From a checkpoint of a small mixture-of-experts model trained on Wikipedia.
Size: width 160, vocabulary 8192.
Experts: 96 GELU neurons an expert, a sigmoid router, a shared expert of 192 neurons.
Training: 430M tokens, 6566 steps.
Below are experts of layer 4 (counted from 0) of a mixture-of-experts language model. Rows are named router (the router's row for the expert), down (a neuron's output weights, with its number) and show model dimensions 0-159. Each number is 500 + 40 x the weight over its row's rms, rounded and kept within 0 to 999. Numbers have three digits each.
After each expert's rows: a language model's description of what the expert responds to. This comes from a sample of Wikipedia text that the model never trained on.

# expert 3
router:495446472534514426525500549448476486479544487546559468457529460511496507462487490476489459455481452511476630500496491578434460481543485468450472483401474539486508506491456506503465519567469538513534521501489550496505522483453529489474567498483515508476487492521495484561519525596545440524563387466457486494467558481481465518456474512488507501550508461469509539469485430500552510500493524470466416543541533514458476540540518491481513411532481512524393524471518499477531656485549445
down0:443474462525523563488488430540498520484508423514459476566504516519517469508518391518538547494477487541463542500529559418465549484510534512531518498522507512563493464537538608485520566485524516473483520479531485541529495522408403491546533500463575511478470473496523544440465432556517511501494503489489526498557481514487509479401474478518411586419503538467445516487523489607486502464456476514467461525499487399562560558495512541522497439493501539507476524443528483482519500521426486
down1:467465475493506554550474489531478482498427538453471484496488507523560513464468513506515424519508455410451475483513497474472570518495502528490456454483411522520514492541516466503429549471481506410482452498450452489431508540531551441560547570481521536586507537576539554522504507541547486551486441489491474484494491525547488574514449532477492527424494463519513448552489481504495473497504561510467531497521563449540533529438530530438488466498537476426484605536505393554470534566455558
down2:452480400465598546519498456550511451496468521499532480526487526485454509495497522526552539481521522477592541523458542512504502473484476531561433515506529459512519506570516440528481482468423515481519479451469531488568504459434472458459457568514561454575498501472550431492489518470484579478487442537469462473456401574514504534513533515554531547464553462477485544513535528576510527435497444573444407484549466456497445519496515522468492549491491545493479522506408500550465510500475550
down3:525546557452543504532493527538446513549427565519415473490475490510424491517474550538483520515478537561477474561494470529491516533479447475463591479561489487581432475489580487544450469487498535542581523522499483473439531467542450516397508559487524534461484565428545502507480491545490543513453479491505494433490531522429447418413510563478546438508461468470524472545521491495441545421528472538474515478513514446497482537535494471544574497539563463531514467516482438529507506515529489
down4:472537502502527456516483482436520503493521460507547547436478441464469524525513525465518512556510504407496518456560549497476436484466500574510495462462453514518486482449499473517578476485491489509486539507463516504489493536522429451503456477418454484499464472535546565486485479469463509529506508497556495592556538557517496555483461452535447451581441516494536424559495493507522576527448512499415469490488521514561470512643580454489525482536538475452448543514460436492596533518552507
down5:506484530573413524514466509532550481609503524482467514466490542461460524439447515509535497502526502538520438466538494517500549463538522491428552563501492496465501484533404525560503497567483425522551438539543513505521531512497513475447534522476579477492516511485523428475516481477458506489545548388509530424445583524508464539484508490516541513432498557534474477545537528423574501546501467442483436459538507515567446458407424481492497459472428511532557507483534505493482510488494533
down6:448571447503546480551463533530533519519507483520517446407504523527435576517541467547495532459483513430477460516545517422500481476501447551461449540534502552531456525504480414531514474552558478478474562419511494486566458520509548433531477568521532504475523539575449444464419475477511531495451477512431479494520510498547544442537528480474552535519479571417504470495540533506476516512464452480535570474443538462515507484451514486519479516430558499453504439580502584461485520479476538
down7:508510479466465550501537494484552504529538415502447496458482543533554455513455520489500474458485499507489419571544471485458522516444488490548484481483476578512509536445592490412520489528492477584573591461496502430525480557534486501526507528514488487470530550431522517514453473492442448557559568509570576496526373490422504480540497446507479488502478530527538522476511541569466552474513462498484495495510486450512495457496508480523465465561505462509478400508524532462576412543483482
down8:473535559510511497511495451512489569519487580545526508505458549511506549474542400490447572471475518592516387506507537547479498558459484517487458568547482479609503455462415519558562514550545446493463514482513446461536504452502539486495492515561504485426500474429436456481501531502450497521508576450511483538534563458535497539542515473482491527503457471456480535488488508434443514533415510457562580489470435476542533514480512462479504463484524446529525471554483456512493476498503429
down9:546494563501463589497472538544442516536475428549419477531502553461483489472498504536491518476541536590517413498503447506528534441466554464541437436497487483532550419527527548540496494610499461486511547539554461457500522419472479484528495548473494556522451431530463441510466452517515496517521539468493443505470419526528492489469475519419527521510457484396462585476456479459451450543535508501474529503503527473531525475552562512508523507485593506547512547473492526512492522441512499
down10:468414488476480503516555476485482559514445546549490497484464528480521469470471499564555551479515479548481476476465521413496529506551491439458485472512504456574528420540509582497579497528504465512540455505502487480465569515481579543519476465530525541508484494468475528457473483486526473474489519435417525430515460461497488419527442554525575516496510531425579600500442484470491494442444517525514490527482557483432527544406509493566507512509503512543567510580420524480471537481547529
down11:541486502528514440547485475534438525446506500430508436506458533569529492507550536483570479518542480547526558493515480525531496500549475441533520492486531496471574484521521549462476494497394517470530522517580503560496504527498426554477566503478493506527567484427530541548572516436518509516511472442451569481513508462567557459500519513533483548470577433445533500477486552464492423439474497447465437515464506517453520516488455435484461535520379562487447487527455474418500465495472497
down12:508420496564481520576505453485503476498435559465457457479528425509462524518532517480507593455427497510504440566489421434498490513581535531445476466534538510477512457548560510553448516504467532526509465467545531532512480551561604474483553531558471503494492425492418536482498546544556508526433423502479555521555475481506492520412546430474541512527469464473484440528516561527483449445470516525548524490527494559451453489477487460527454508525497490453498558550477451509538471508498524
What it handles: Mid-word pieces, common nouns

# expert 21
router:540410529502486508519490512402448491442511496559499449509475521445461549538534509492454478515508511483420610508444544498471477521546588520436504487449513483556441485438518497540549463514555511523497517445495508489543475476507534490483524473533466450509513499503456432606501524578520521522512347515454489518431480466470477458493482487451501462511480530446479487540531492443477533530530558480468491527531468509486540509513547497515522446449484570515411514504535571551453538446548475
down0:437458548520481544523460506515492563457464433561521469539438503433449516513510486485466558532476501484464460506514517398468488560483488405523514504550527454480558497464559514562552583471442523478542541507503520517535510534494580500463478500490532552532492522488475502503521549495569537551532432514515598487454440451489483475538490455522521486529553591487481508484469501502532462516456503540512521433496439443453538447445479538472498531505540518487461409599454485497508450511400490
down1:465532563524475475543479555544511518459436513531552469472497463485508494550480497453489478536471464500534539608476455442529510480522510498454531607529417450496502460456527384421511508514525547547389528548406486488517508475492550552501508493487485558505438463489523529496490480463435503459542464488443499522567465571484468512541481451496513563532473576550492527482466455514483434465497479476531535389509526501496531512504518498529472537495501609505502495526440489550512561515516525
down2:458451536546449448466517454566568546549529440460552419505435591451453515499463577489487567495577508462563514437470486432480510528468523541474515492493574559426479508505522486489551510492462536432539520447547548536469518547524522455493435515503507477553573510491484549543549538416560462472547429459508469494495521535516524455488457478521558510475461494483447486548485530513541503572516449383475539505507487530483465528424476498449533462519536493519467518497472475523486503515517485
down3:476601466523451498510536501483523442509484538461460596467556512440497427585559511487495492490527552474459541576481483490507491573533471539500490500525450512527499499435489503458430535503491470474534490438516497509518499567543516490479609442474552439479522461521492505517468563502487485518453517498576491582420461552471531563546614474519472561473437499414552519506493468521482588503505499456512499465477452453443535463492527545474480513521465470487545476498499448537416518499492511
down4:476466516434514508516446527518488473478437493554490492451495492472542594489434500527565559534469473526503563477485557412433446522480508540507532430559531520545508523461508496556471501439507589499513496513510420498494529444446528513385536513496501478503491533450428462491461530503522537497501474456541444463437455528452447488533518472434434484569586450486553515591545449549508483487518506552457478502528571466430526491477455483522550465532559505567535490513514513495533460512512528
down5:481517531465449481524481551516472467497506507495490528455559576499418484521409523457501578429531467424555409537463468503502496490514577513510472530469520482496533503531481454479541477552489550477521556504462469550480533594499551465493473453458523458508425470486446457496625493432575455507552483481463543490517444487481542570568510593532526513511502534427508554494517510495475518466484563558527450460521474475479517542530505515460484521503510489503452495468479427479440591464514500
down6:479513559419427556484489490529512540454484576498491516478423464474518471547542538532496522460485404542550512527510512481562505513542493465492563427526408483535607492530486458524460476376440554500515504451463517479484535508449453441497526567597476479545494497517513453505453457475475514559495507532475397528479475498466512556472564482546510505513541459531574480531473448493557532501511533539544559533502518529474494459511443456483556459517514483513494490437484472426488470527504514
down7:473486479529549483450512529494519453563463440463566530510531502511427516534475496468458481463449535513529562575484546299544499538539553506439557531526493468445520476573508489524478521494538514491522518485485508510551521469558476503522541513464538552465472494547513524429444550536473534510516443561471488504491538533498539474454473492523474441418502523527504419486500567506480500461423533481469506521544476457465580455541542410480536494473502483494523527535567457478461481524516455
down8:447477560541513492501519461501530491509499434522495514495520485468449458440563537522518521564470562428477541490497422427534413461452528575510516440532475528433553477476499479477495533496446453549555515523526529523530542506490553453416472464512484463596433501458460486428443542425528535524510492444551487473448472446530452496504511545547540477526479464469512469587522492492616497502510511527493552416478529516504533490449501558516488505447538524540549506480538471540510531541578530
down9:540573568475494424586515409525534525533476479527510546437466459558486547504501485487507520453557484517489464491444503422450437523511500559518616501581438550454535515483498541496547514503539478475488465494465494481515508434543473511465519483486497593524469473523465426492524472486528478498526483495506486464502465462508390582451523510488526451503464501502450514537548479506437525484491538445545516479511533495549562436464541584421549454418497480521538522456569501515530505532475468
down10:505493499473547485506488436489474535582474536476506469518504506413518545484498507467482494544482463493540458490508580527504507506511546459453422445438564531545450487468524528469529555467522526495515451451508503495482448430470533508505493388542485528548474451579528524492498477510423496459517445472461436537524470506490559474510492493577499545435596559516406487489549566534480420524471520478492510513494515475455531477534515518497477608550467463561456554558452490584559507455502481
down11:541488575575554429505509510456524458490514504503508468437508497442522566548500503536427510537538504471404520572512514502483507472482505473487503531547431528500425495496491474473502507484491553417474496575532539486463495455493521526474542467489522426479523509498576560450540564597473471509555572474464475581539515516513480440434505512400522482502467452521460482518444484488580535459571466486493484482527512492497455524508610541515534518518492469511518402487508471493533517415536463
down12:457563538492460497537514497562491562481521511494470495496548489526473527509508470476465523564434529461513563452521526560512435499517493455556502456526557466466500484496505485544512391478546507481578516495560584507499495561523396453505550511478474489451572483508502509546495482481489582440553475494494526527554417481408463482494509562480509446507534497491557483410526446507442489508530503555388522511495503488545549507504472487489487534521497463479474540414439547472596470518451453
What it handles: Initial capital letters

# expert 19
router:553372478455428463524471494465475417479524495535549479529494513502469506554524520425494473520513484506472560469486528683498493503546558457491511481436521561532439501478499538480513510519511495550544510445471490469484552487494540374470538479474510474522501483502481437516472506534474466528467461470449521518497550459492465445555498520489478461535463486483476515456476538468475548510498491528487517484547436537461542552549474504468530505489428552571437432491577553542479543442494490
down0:534458533549515474509426463540483463398447500518500452486516474480518514537452505507454548557556607454461515470527472393485523511480568525516475471463517543493441509524571497481480447448463455487521448605518514532542560471434585516456554476572479544468448486503507433450537526456488533481494498537472525433507483560554450549499532499497500510481583585505482518474460486457523493471512498501544563416501544512536494451482492485478547478521484553428473540498514502549499474528459551
down1:488543499466507502476525480498558547524487519517564540543505493578523544530504506501494455504482476461498477543472505465479481533513452549593539419576410515501547542547476543553482550553496433532549461478469462442599536453439515468476451526559484534490470455468479460489490480508537522456464574449556532490471523486515450540544571461481541477489504415513527432521476516501488495450425466421469536511527557511463428469477505539512555575554449437567498459496515528465443473511518446
down2:480512456532485514526460523451485560494534458524542495473474526522494567513517548534413532510439554437483441437467485579482484522510487531536611507451523533479499506586509526470511463463501485510487587549443479480540505468413532516489476479554504425438479512481505502474526494524487487490457434538503506495387468519531544527524521528440437515454439537487508514469403503481494566406470540522528516543525473420545486571488556502553473532522551454562516422500492489569500518512494523
down3:553537493543520509491477482525515504473560462459443520517458565447537478546524458461553475454508458498508464489496499567521579563484530570450525460510482564442496536516449487479528397563487491493495472493494520427491462520503564544445512527456398490505543571527565516451451485508512494505598425440501453469504545411517452530473547563477465469481424487453511526511533546528562496484540608501443518511443492503453509490513464491441516521508518433475475506481476542547557533474537491
down4:522440457518531530453438444484536457469457478500468472448526479482416512527485522480558482535521544541490541458438547551500544463481517514489448567497496512520482481509502485531518453545536520484435496498464541456451595498453480478488498482537560560534524535517470499567508520378477455533593442469451566553457542485573571474437466544495569512529502532464457481538481490474495511456529497498496592554454533522487496445452466438439541526556469509495513458541459421471527553547507482
down5:510502485469433475447559492490539485519440584438435444529536492528502562493510500473539552531460498494537514511471494536462538467559439443428526550518495470541529565432500499598609484518515526541512560523468501536515557515525519479527499482428480540516481473500483489520500418415516497546526504527465446509492522582498532425420511417453554479502537543524482471434524507519413541472518508512462466417467521477580470507456521475505436446515491489493580477495530450541501501531479493
down6:436568580535526504494506474514451519467529493456441445491528556511483571496411494496467450567541469550527531476511491481450461485452554553492491539531429500520546412590515480530507483497510481541464527577555445426492545519465495496482531497557496452441465459506510506522494522531575408532515520539514525523479469509534504534491487552454586560462486499454467455463517430493451480473537503533524497524510465534553392508522473486432456511516460518439549532465483515456506575579523473
down7:489472475501527491442450515548472508493563557556483432485519542470464554466567532459415502484583474481501397564490531495559462493508477525511536521555457487474461547555453517573559497526549464461482553518486502534507552509484504528466546498559567507534451518515550516524511541487473421493495441502430546537471535517458551448451505467535473459441424495444479512499448509512484558516558529476449492531563505513429488491387519465458458491498545446570560460529451485441472496475517521
down8:477491497538507493561518430452477448549512520477509521452497472467410468530469449465477558452542547497492458587535538522472518521477545448412499491488495525547479516457427538479546537477431584539551562490516508485449567526467552581495559509475538494474481486496483543539487510530491424476505552439424513587548476518472489466459506465563459519588515442511433518527465565525478469536473447513436523495489485501542505535481477500448568521491513619483457511522488545488509484453467455
down9:513519520462481413497486534524495429498491554498527565468515496513503445461466474545540537509488468570473431484462483572454513528494418494539497510486502523457474521472586481456468499493505459446536481504481487525494560499508484463377475460500556548564460514452519463474495591522463488545488511600541544473493531479470476488519550532534471523486446541485494512508470452541545505445463434516618415494488507561513506475541553486440487469562573504480497596512532484546436442531485551
down10:549509513477480619423462396586554503522469422570499467516475540530553518443529478449446482581485488483418496576493483484557517475535477499511486545486515474524440531513503549454483447577514530510504570508446462577435474516552540469525448524494547531451531531476446522479511460540494438478450455543496435461576494504527538503485483476486399488526428497522516526478450511509478530500453500487497579522487443508441511491492497515535528499493508426515548472521511549530464498497564517
down11:448490528516499517537523535584553551491521546475492577442489453368506464546521557491446474527420460501463544480550548468528482537477525406521508494544533548515478495492473500504452424525483474472509391522445499524477488483534510520545447462454518565529511518459454521461529510514514525445485428417558426532528552451524481466519468487502519451564558541544500516561533529484489525479449497545547494511490537490495503500514431506528502456494480509393533528461535478493598500439507531
down12:508569518449485568433467499537520444471510520431475508511529496506525471425557438537495497527481501530471489471626549490535483521533497514570498474549486493487439546512447482507467492523545534410513519445472495523400486426515441480546487582518498580530493525514497559401519480606448464529512497497483456486556543527488525432519456506531445546513510473471497610464476522442459476488492458501520530512514462533447514538428502519520438502484559500486460517521532478522469544467563524
What it handles: Adverbs, to/and, year digits

# expert 6
router:487369482500480458509515524475478493442478544550566465521470482503467477474508542465447451544520498538427549474461511669438502501503551481451493522499536534549488444484447492499491529491527515516549490442436537501537501487473466445462542476493466471500545515496500425551520532544546492555483446497488485583444541501463521397464464501453475457516504469520467491517499434484508510480518474488424510475535504573501570488470522488515496490475485540506428478512571569518450583446507433
down0:445514544551581540553503488488454539505482514523508523421498458480506560495454512523463438490484450430545506461506531497484483506477488523513495468484526457494477573528475421592498411430542492524524442494454456475490514515470456493457556558455542506447567490505551451442562479473513502512568511543522506492525473471534460558558503379547498534437535487463496480543532518503488432526498512535459438521517507463471564516465519519558487524552433448491491592550549584481539527531523444
down1:569501502475502540544483489499539540483476473472530478413531481522582475489494519494496498498438427504490348416519485526508510586503497469521516468506534520457493478467454421488520491544461496469497481439504541553559492446600486513539541481467474466526541512495489505495433470526445513465472538480488468514478456547505587488510527520520455557550492546545543541555467475580521486529459498587435475481478540492409544469418490468516507462497527452568530541485511511436455573477482462
down2:518504521517526508506462440458560539536471489438507405525499498476402462468471508486498559491559523473436508499499516480534549492534503524527478591553480449479539553448477505472465566438492479554443493497529488492504492466521502441531536523536495591521450469512493536509456522555511482434540486508439461518493455485472488540500475473561419413557512510492447471470470486470481441577503472552559594539536508565447475440509509461510482513423503514559512529628551504541516465526542522
down3:470436494535478439461505458539481525474440497482450477439487473534487485440455499529453557508531563466429648522590478530510491472441559515559512468591565492506505499545529453574480466501551508520461441547501530494490533496506495474479564529566526474486490491519524500525507524536529474521526415514555519459486492485476528484421573570454552444467482577491500491469512483548498485464471564482423449523508473500500460503465457580489480427539561513489443523539515510498555434508488521
down4:627527535429452479515567517517451521536560520522565529567519493532558535462430523499497473570516517495588513510452513460484487587523510471498442488495466502455512455470481522473529513527499504421526542511501522500483545500465513485477452484502511438554457493427487527470530471438480499529546485505498522488500539478525491558488445551498467468508470435532476453508492430470465493594557532464501477514482512470459534461539468400459492418492489532518591455571486522430514566418569515
down5:481532474522564472475550453516541529471451506604547529497442517588467465497466458554532542472541585492515560545509480509505519449496542448485484510509503479549501399466531501525509482470534424514524491535539548515435462494507514442490459526594557558525454513532513478405442537557515589514510514484557526480440469471483550486464472531481502464454515440482407506459407505507518569467515528522549490537556536507487508482499516461498510519459526502476456418491481491537492523451487395
down6:441543551551486508481388481455545489498479484498514465580494536461519500427507554490532459522482554489476563510518500490562525439507494515547489448525504493536509511446568459533540518461487502473511473516478545540457519435475508453402503525487573553520505457508485481486482578473492504502506422582481461530509448488432516489509535472469467541484492490530509492518490481500462565482412488515520475534506461562524586421411497463507566520527538455547579451596457457502454579440531505
down7:491472557455519486548519562473507451559492501506552488539481507513561470487459514555470467460488487478490581469540467523489537527509449433489512512528490492548486428426516518517448530555510476505483528593515489564488445489470455520502530567538533527519511546440435485455495477442531487483534455433463430496490508593430463437447501564536485479547519499493503537479465403512521492516491517527600473501535384512492479473452528481492495569553560406476553502523501530488462485601507521
down8:472525535401542494490452566575527557519531543451482519469469525531554438432487465477475520473480500530506460492514467503511417472520550530441522482469466467439484517469501432441441506507481526459475436402512496495525441441497507570560514480540512466556428518476475529505480475525468478522549546543456529513527512521513549467511585452508503426478499514478538531539499485592530540469479454557462484477531526489459596538419521514531494482512575467551557589495463503433527539448493503
down9:529537509401498475530501515486443498489468513494508496499472518525507482487486529462531515473518520485480463492471519550455559535431545441493437543555533451518523445509500514489439567418491543516511475548467439503538492547445492493490554427469470502474455536554486506523523475602501446516506481476482444535485522467510522505575495554523493407417562458503494490453515430491524501541504481530555550502530479468478567460521537579528499543529463614374517504488503569463484430510588519
down10:588486540448460488486545479492508564540446544525503474555563518419480540501545529419480517562568522523466411481451551432504478483494567542450430480450585484446457541524490481511496429488554454570530512467515429498528483435545491520534527508579479526496557542462471553483488512491507475481471537580489427508521555516494475584501529438493481542517466477447489457492515479524494450514489493490432534546442429533550508478445508565508524560472457466534522507517485476492503473426489519
down11:507559430484463452491489494471528491536432475486532540486490460505481502483480491482453525407468508415551481494572495477517448492484527532513506416416526484454517527490425495539484488547525551553505552480475529398522507463509463493525467552516503485494503484446445495526526554551508499536528463550620569485497494457539513541563486443469488530578495539540457546483493516551559488492452556519574456581451477440529466576413487495446522485467490575496497477441545513513490516438477472
down12:520515510471480480409533466571487407533396546552503542543540515493493514578449526523558486544436514588513404529478495533536521533485471475486530466471512574528492462521514541497468460433467549533536474529449534468529553472420492486523556465494457559456536451510511438508541467479464547493522406444508498505501483502469539454516473489463511537509590454549536424509459489487501517467500480549524523418532514529520456510544484508515539479543496523440461504418469503496515423537449552
What it handles: Digits and time conjunctions

# expert 9
router:481412474474493501581474529476447494494537499520551515533440448497528525459482510466491442530488421510477619551507507577502445524501524515439443534411556515489506499507493495485519520521487498553536496450491537478524529458452503419459489543448449440537547511527479438495513513534484524529483388570440502508480514484447513446515444558496486459573519517450503537489461455463505530473520562529457440494523462518483446512525537503514532511436416532587500470473513551549456594488472453
down0:578495455516526484434524504535433496513552529458467468418521489520521508501477491469513507517481554542518574421570517475464512562478523470455489529507511519490494554497516464477564482398478520491520497554473431534409543460472455461445539424534522465493527518467547553529473583553507479506480462477437475503473497504454592495499438516495526531428540537433551533569533536542459490504537500483499561539489441490586566534495443525454500463512399471500499514550536537519491436529488535
down1:471585487528473451520437471494542566551507509488550536462509536511579552466456513566481565485458487510520445469529498503522476500540475575487466546523474490513585523521439436457539500540465457444437485499588501533532481488444530505504482474543500487556460429453496464422494473446486482573517485453491552457502446376485488578439461477449553498490514521513459503481493566464525510524427467482550567535579521549501527511482500523490502463548435531535432574466486496505532511477498515
down2:481563491508485550452506545479546487519440485502518557560525520509516556535506534403444564542511471438506493485522421464487478465466572515458526503475532466466539547450489510479532453453438440466536459499494518466398508565443542472546474529439578431495474493570493493450488522457533512548478565578562510544572522474488494502539557498480504470540516578499423478517496539546489461412475498491476488510578482492509437540453480549479461465508556463495489477494586499512434504455518520
down3:556511556501529514428474434415443523477495514511492529481517527463491555565483573520498467521457525449416535550570480480578454465505531479513545519548474571551509490532473522515524493485542502556421473512469473440373436521461453467534542510547489512543479478530513513497537556421456492544507481492473516583456451453517495530516544518483483457500504504469477443424501490490467582446457488493537557484511502528488550487531461490489505514558514386502494536559517510524573459505579485
down4:469502429481544543506462439507499534518470445486513594509486542437517537477549491493494518519506524527531558526500468524454498489542443513509413488492476453525505490479516528442490489447484551522474514484490486492546471502511440471584463494458465527444450516553567448540534419472524487486525488545505536457479536497490480441536540511417450561422458549481517486410535466574492527469509535520474462558560538523563507530489588496471492487584523591522447407472434476454541473578529514
down5:534451457497501496510538535475501469489493501586530548466504531480419535501454512485556506577395473550502531513511538520488490508576439450469480560536496518537528527495471464514477497480450513558457488527493437559469546428535456513604543509492458446424559560536440445481518485546440511477528554462603515490464464483408464465482482487478459513471515486561542497563525511452482522564519407518568457509452431506497444481549513540481522439499513504517497454505526500567517542516469509
down6:525437578496508459498486467536513579470450431524522512500509460452516505535502475475472521462543569561466469544495473436576519492525445466449526509558461532475527480520531458530507487587513554496515472540488459462483531554505484492492496538490573551443541397463465526508494562568510502503505509470561493509506437507491458512508552564448495492528519454514511529449483426483498479535533572456575498488491489500549565450462442513443533542451498433445551429390528518552480519556455442
down7:506543575520571466547528533548466506496459440520580560465509471516576544516490538481482519427544523478499521524474501417542540447492464453523501503496403495480516475504488541485483504511482507493509429489413488518542468557536520509449488565556516515477517498518413480447575482511468479526433454536504471435532507482540513554444550480483522567467544435488479520456441518495541545502482514416519549490532540476565486463550498427494502497601498495408509523477521459456417443526555504
down8:512462441479461502441484503458521522506452462458528523490540491584511514559471516490464433481482497442579550505486534441477442420545530557512499413451494474467559560469483477543467409530551420515493543571467556559466471486526451527508510572493524468556466490526500551526539480427523500463544509482487546462554510530520502415492517556457505474492479504425431451477531508517502567526568514482449506445559514498541498466564550515523477551502553499504497416435532449502502546548500527
down9:471492550489462490480488487501503523525493425522552454540565532439511512563452523560477520525506490501476510475488430509519471576539460429452497498547460467475553454493536522462559507497467572559538534496450477541498546520442511591531518511463562542483434483535523465480529427447484552491443538481500520537504483436542385469485591443482573513462482488468472461454479477486575487519580485451500497470460505539478482478544566517541457481488545523565464470480456483520411584549491522
down10:504567469539498481475471544519452499478538560512463554507546480530551453441486536478476519486481445470473455541478475470507503521476443448494453466497437499514520520509389539484477506495487540528460516533492497466586552543519515586497524519519505534460439466488469497479546519453460503577559509510493585441475489538504567466484464403543487567511502531478504493510543620614418475537506554512524480474516509430504426494485482463483480481453488454509535522559537495490548469377510489
down11:547496553492486521534469524573485527489515454452502501526532483490596507477543582529549428530568551438460580474532577506535502525494460461550456459521520532543502526528513456497471489491528528465483467491478474481472442430509436525541461507440548563452492472512512475510461555469486579476465475505519498591514554476474501439455429483508431501469476540457527535524406550513541531495496599474456480549488514478530448418525486516494513506562472502452443503524498488416405503541467536
down12:539417492479532464448574489566483508581489505459518492500493466530530523468519418474497526514455480429502437501486501400533524481497573457533531483561463539503437575511509500494467553493494497479472521524511561472470442526446518485500516445478578506480535461518498508418473451556494521449510456523474547567579453481473522430503494463551518468552497530482560502520558520465469510435488541512553546498432424511497557462527465530448514553549417509465552533502547538499461453577557537
What it handles: Have-forms, Romance-name pieces

# expert 15
router:524390476556483492552547541437517506417547492533502476516459514487473517490483514464444463544481454495504601491492553553505478489525567510471500481439493501512478486456455505495514512560507529532563503412466475475549510549491509441499537516454482448530506492537460442552503518536508484502498415529455484513473551446457476440476458493445501477611503527481470483527524472424531538527518530496447434541486464505442501505525474477433533442503471518566444513507526601554472614465503421
down0:441457492525451490431540499505411498448542467506516529547527471513462506575544601480462489498491541447511497485523447453510559534492558562503548539509521439437580531529464469463437416556447555468504508491463505507483477427467486512486505552486550590519489469495481543565541581418376490505466435525491518510515471523499476484533488528451554508483500564470481454551558573602477506526511512513432531504515457513510496482526480555463497444472498498532465522531500507467531506468485512
down1:486587452511465498498488521470540513569469548498497532435475480503459491508521545521455546454433544532530624462470573623537478526471539502458496465503487478493557507455514508546461458548489460449515506513467525521443514441562506547533452546514511497586468547537448446509541471477471504492425481533536514472530454512513506522492491498536534512464520449516406476528555523453478428557491485461536547552406476478534443479437473498559467528558467448545544532553472453502485486515517446
down2:494413570449517518468494530600525434535446522485532449566558481502517569458468440479519493470533498399479409536480554399516503461475475474472460541510546476507502533483562542452515555487477504500448549459493564452542516485482529473488513503481461448472545525523524562458503515533509471470537469505515447458500490548544480501502533556463476518489505465505502465490493471505455446465444492508496514533578515476515566520450550504517498523521515612413590498565581463526451443489459486
down3:513471531441442581506449497520521483518507558490509486463480522497521557415468430503600472493510505399539503537500473562492525440510428439477503440436514470496489491532466495498470491559536565497555514509515460469461528523476520494488454459483587447483529524462513475456533504502512482531524499526509471419549445563522469481437451512546566524498469487438496580503480413561505496467496514568487451495595461517534602560521511495527466531547546485469475552492493435548481427511480530
down4:504467568448470490501520485529427571484450536482435500442507537463457508489504466465547522533499477482522447559517537368480434404566545523453547454514543566465555492479596511525462503493420523549559498510482451456440423486463524476526447419500503558515524495538534506534526463515462514492486521494578490471457507550486503502489531517511530440501458552565506447457483510589527539538532510487478489429455504526494448531509541485502505514490497505543478423479551519542545486501509587
down5:494579473487476465479555468487520542531471501482457494495517498488520543496505510560458480521505445491530548526470520586430449491527492418581468570561522607476480567537492530478479545426458550488476465466562452513540554516611549520491520466493509468488521507472544486482427440501500503429566487529520521513574503462409477514477516466527534518494462511549465499518506456483554561397506506534544439490514519484439426482482496513527486518455471497532531439414494454538503463482475434
down6:511480545512464549489490439528609508569514495458501495533470495487525465437485428482477510463481458456482513540533503515457465495575535452426493392480550515514497523459497539494478487501449555525451465537535494441530534489439496516397537497485502522480496513471519462505491576452523442520555461502513513545517541531439582489516519483510492559538563490537592580461495522481552521451559513516502457471528547533469432426477452535501561445599503476519457483510444412520528501511473458
down7:493486461481537504500475448526467486528521541503450450550517520509489476489481518420559475530530486523526424542428454418525516511542543509489553496523477547473467567508496478524509523507495453568537513485519496442522416480511481446452458466521434533485520454468441538542543525475503483439500481472512411534471528479513476450511498467474504492590447510465555532606523525530549482433518426468482540482467425427576476536538471485481502417473530552583500520432537563580545520543480552
down8:511497542541504521504481530534490483478451478544505456454479560505432525482478466517515472497462487604495419570442472420468519457585486488525502470552572519475483500438440512454495538512507490484475538496512532422441592515526505493542439474532492525470521535511519556552504525519525462532445496520598488580479499512518528478537522484514423527568564512497489511485495477479473517494424525481476479549487434497459551509562483468478510428503498438407403576450525502565538554483435483
down9:552524449480490469550464417503529503513575486558519473463489481531479570579520486433459510482488475440532448512425504430439470519526540501452467601495488484523505483515593481528427489497475473557525490540489540513483456462430428483533437460543539465517551486590449466459499552491511520499469567501548447514568511492515474506466509502494454551483493561484511536564532445493451502556500581472476502496472500501509489484511551551564524552430444502571516503440551484512438514452482439
down10:504545485469574533500534462461494500524489470502506511497497459506505462480500509541477513539475508465512482524535482519477435511552443529485459524490534448508483500459591504557545628482501563486508472530486515484462501529521451434480568478478563498500492543450518518453467508481473497558543582518467453507466482457526494506467547529497522544520475411525597582448542441537464569553563508476482494549504468453435470481543552504521475526415567548411466428515526450474411495475411496
down11:487482428526446546480573475510528482461512508472462487541499487509475541416535495462525480489528555439501475554481459553509475484576457559481469498481557485510513593510477479448447530556547521558485413504509487486538478485440427505478564497544457504497414477423493496465550427475437506551551579474489543533478488440523512535559512505557535446502496456489463543508515493450575428583515498444499556513478546458463480544414459496504513468534538458479530496538540515580484552496493547
down12:579533486515472468530481477468503517540533477523476507516436531460473498539427515482539536537518440514489457504470440426500535494476406471484452414449514518532509483500507471488527533538436416569487500474534498511528442468542501539432533485459513515522521435580447558442450404459589571497451512496508476523530565516543509512546488481513470499457460473520480485487470574507507541488551586558565496505504522535480469465508504507576539509613505554477481463476448481426457563508511505
What it handles: Exotic name fragments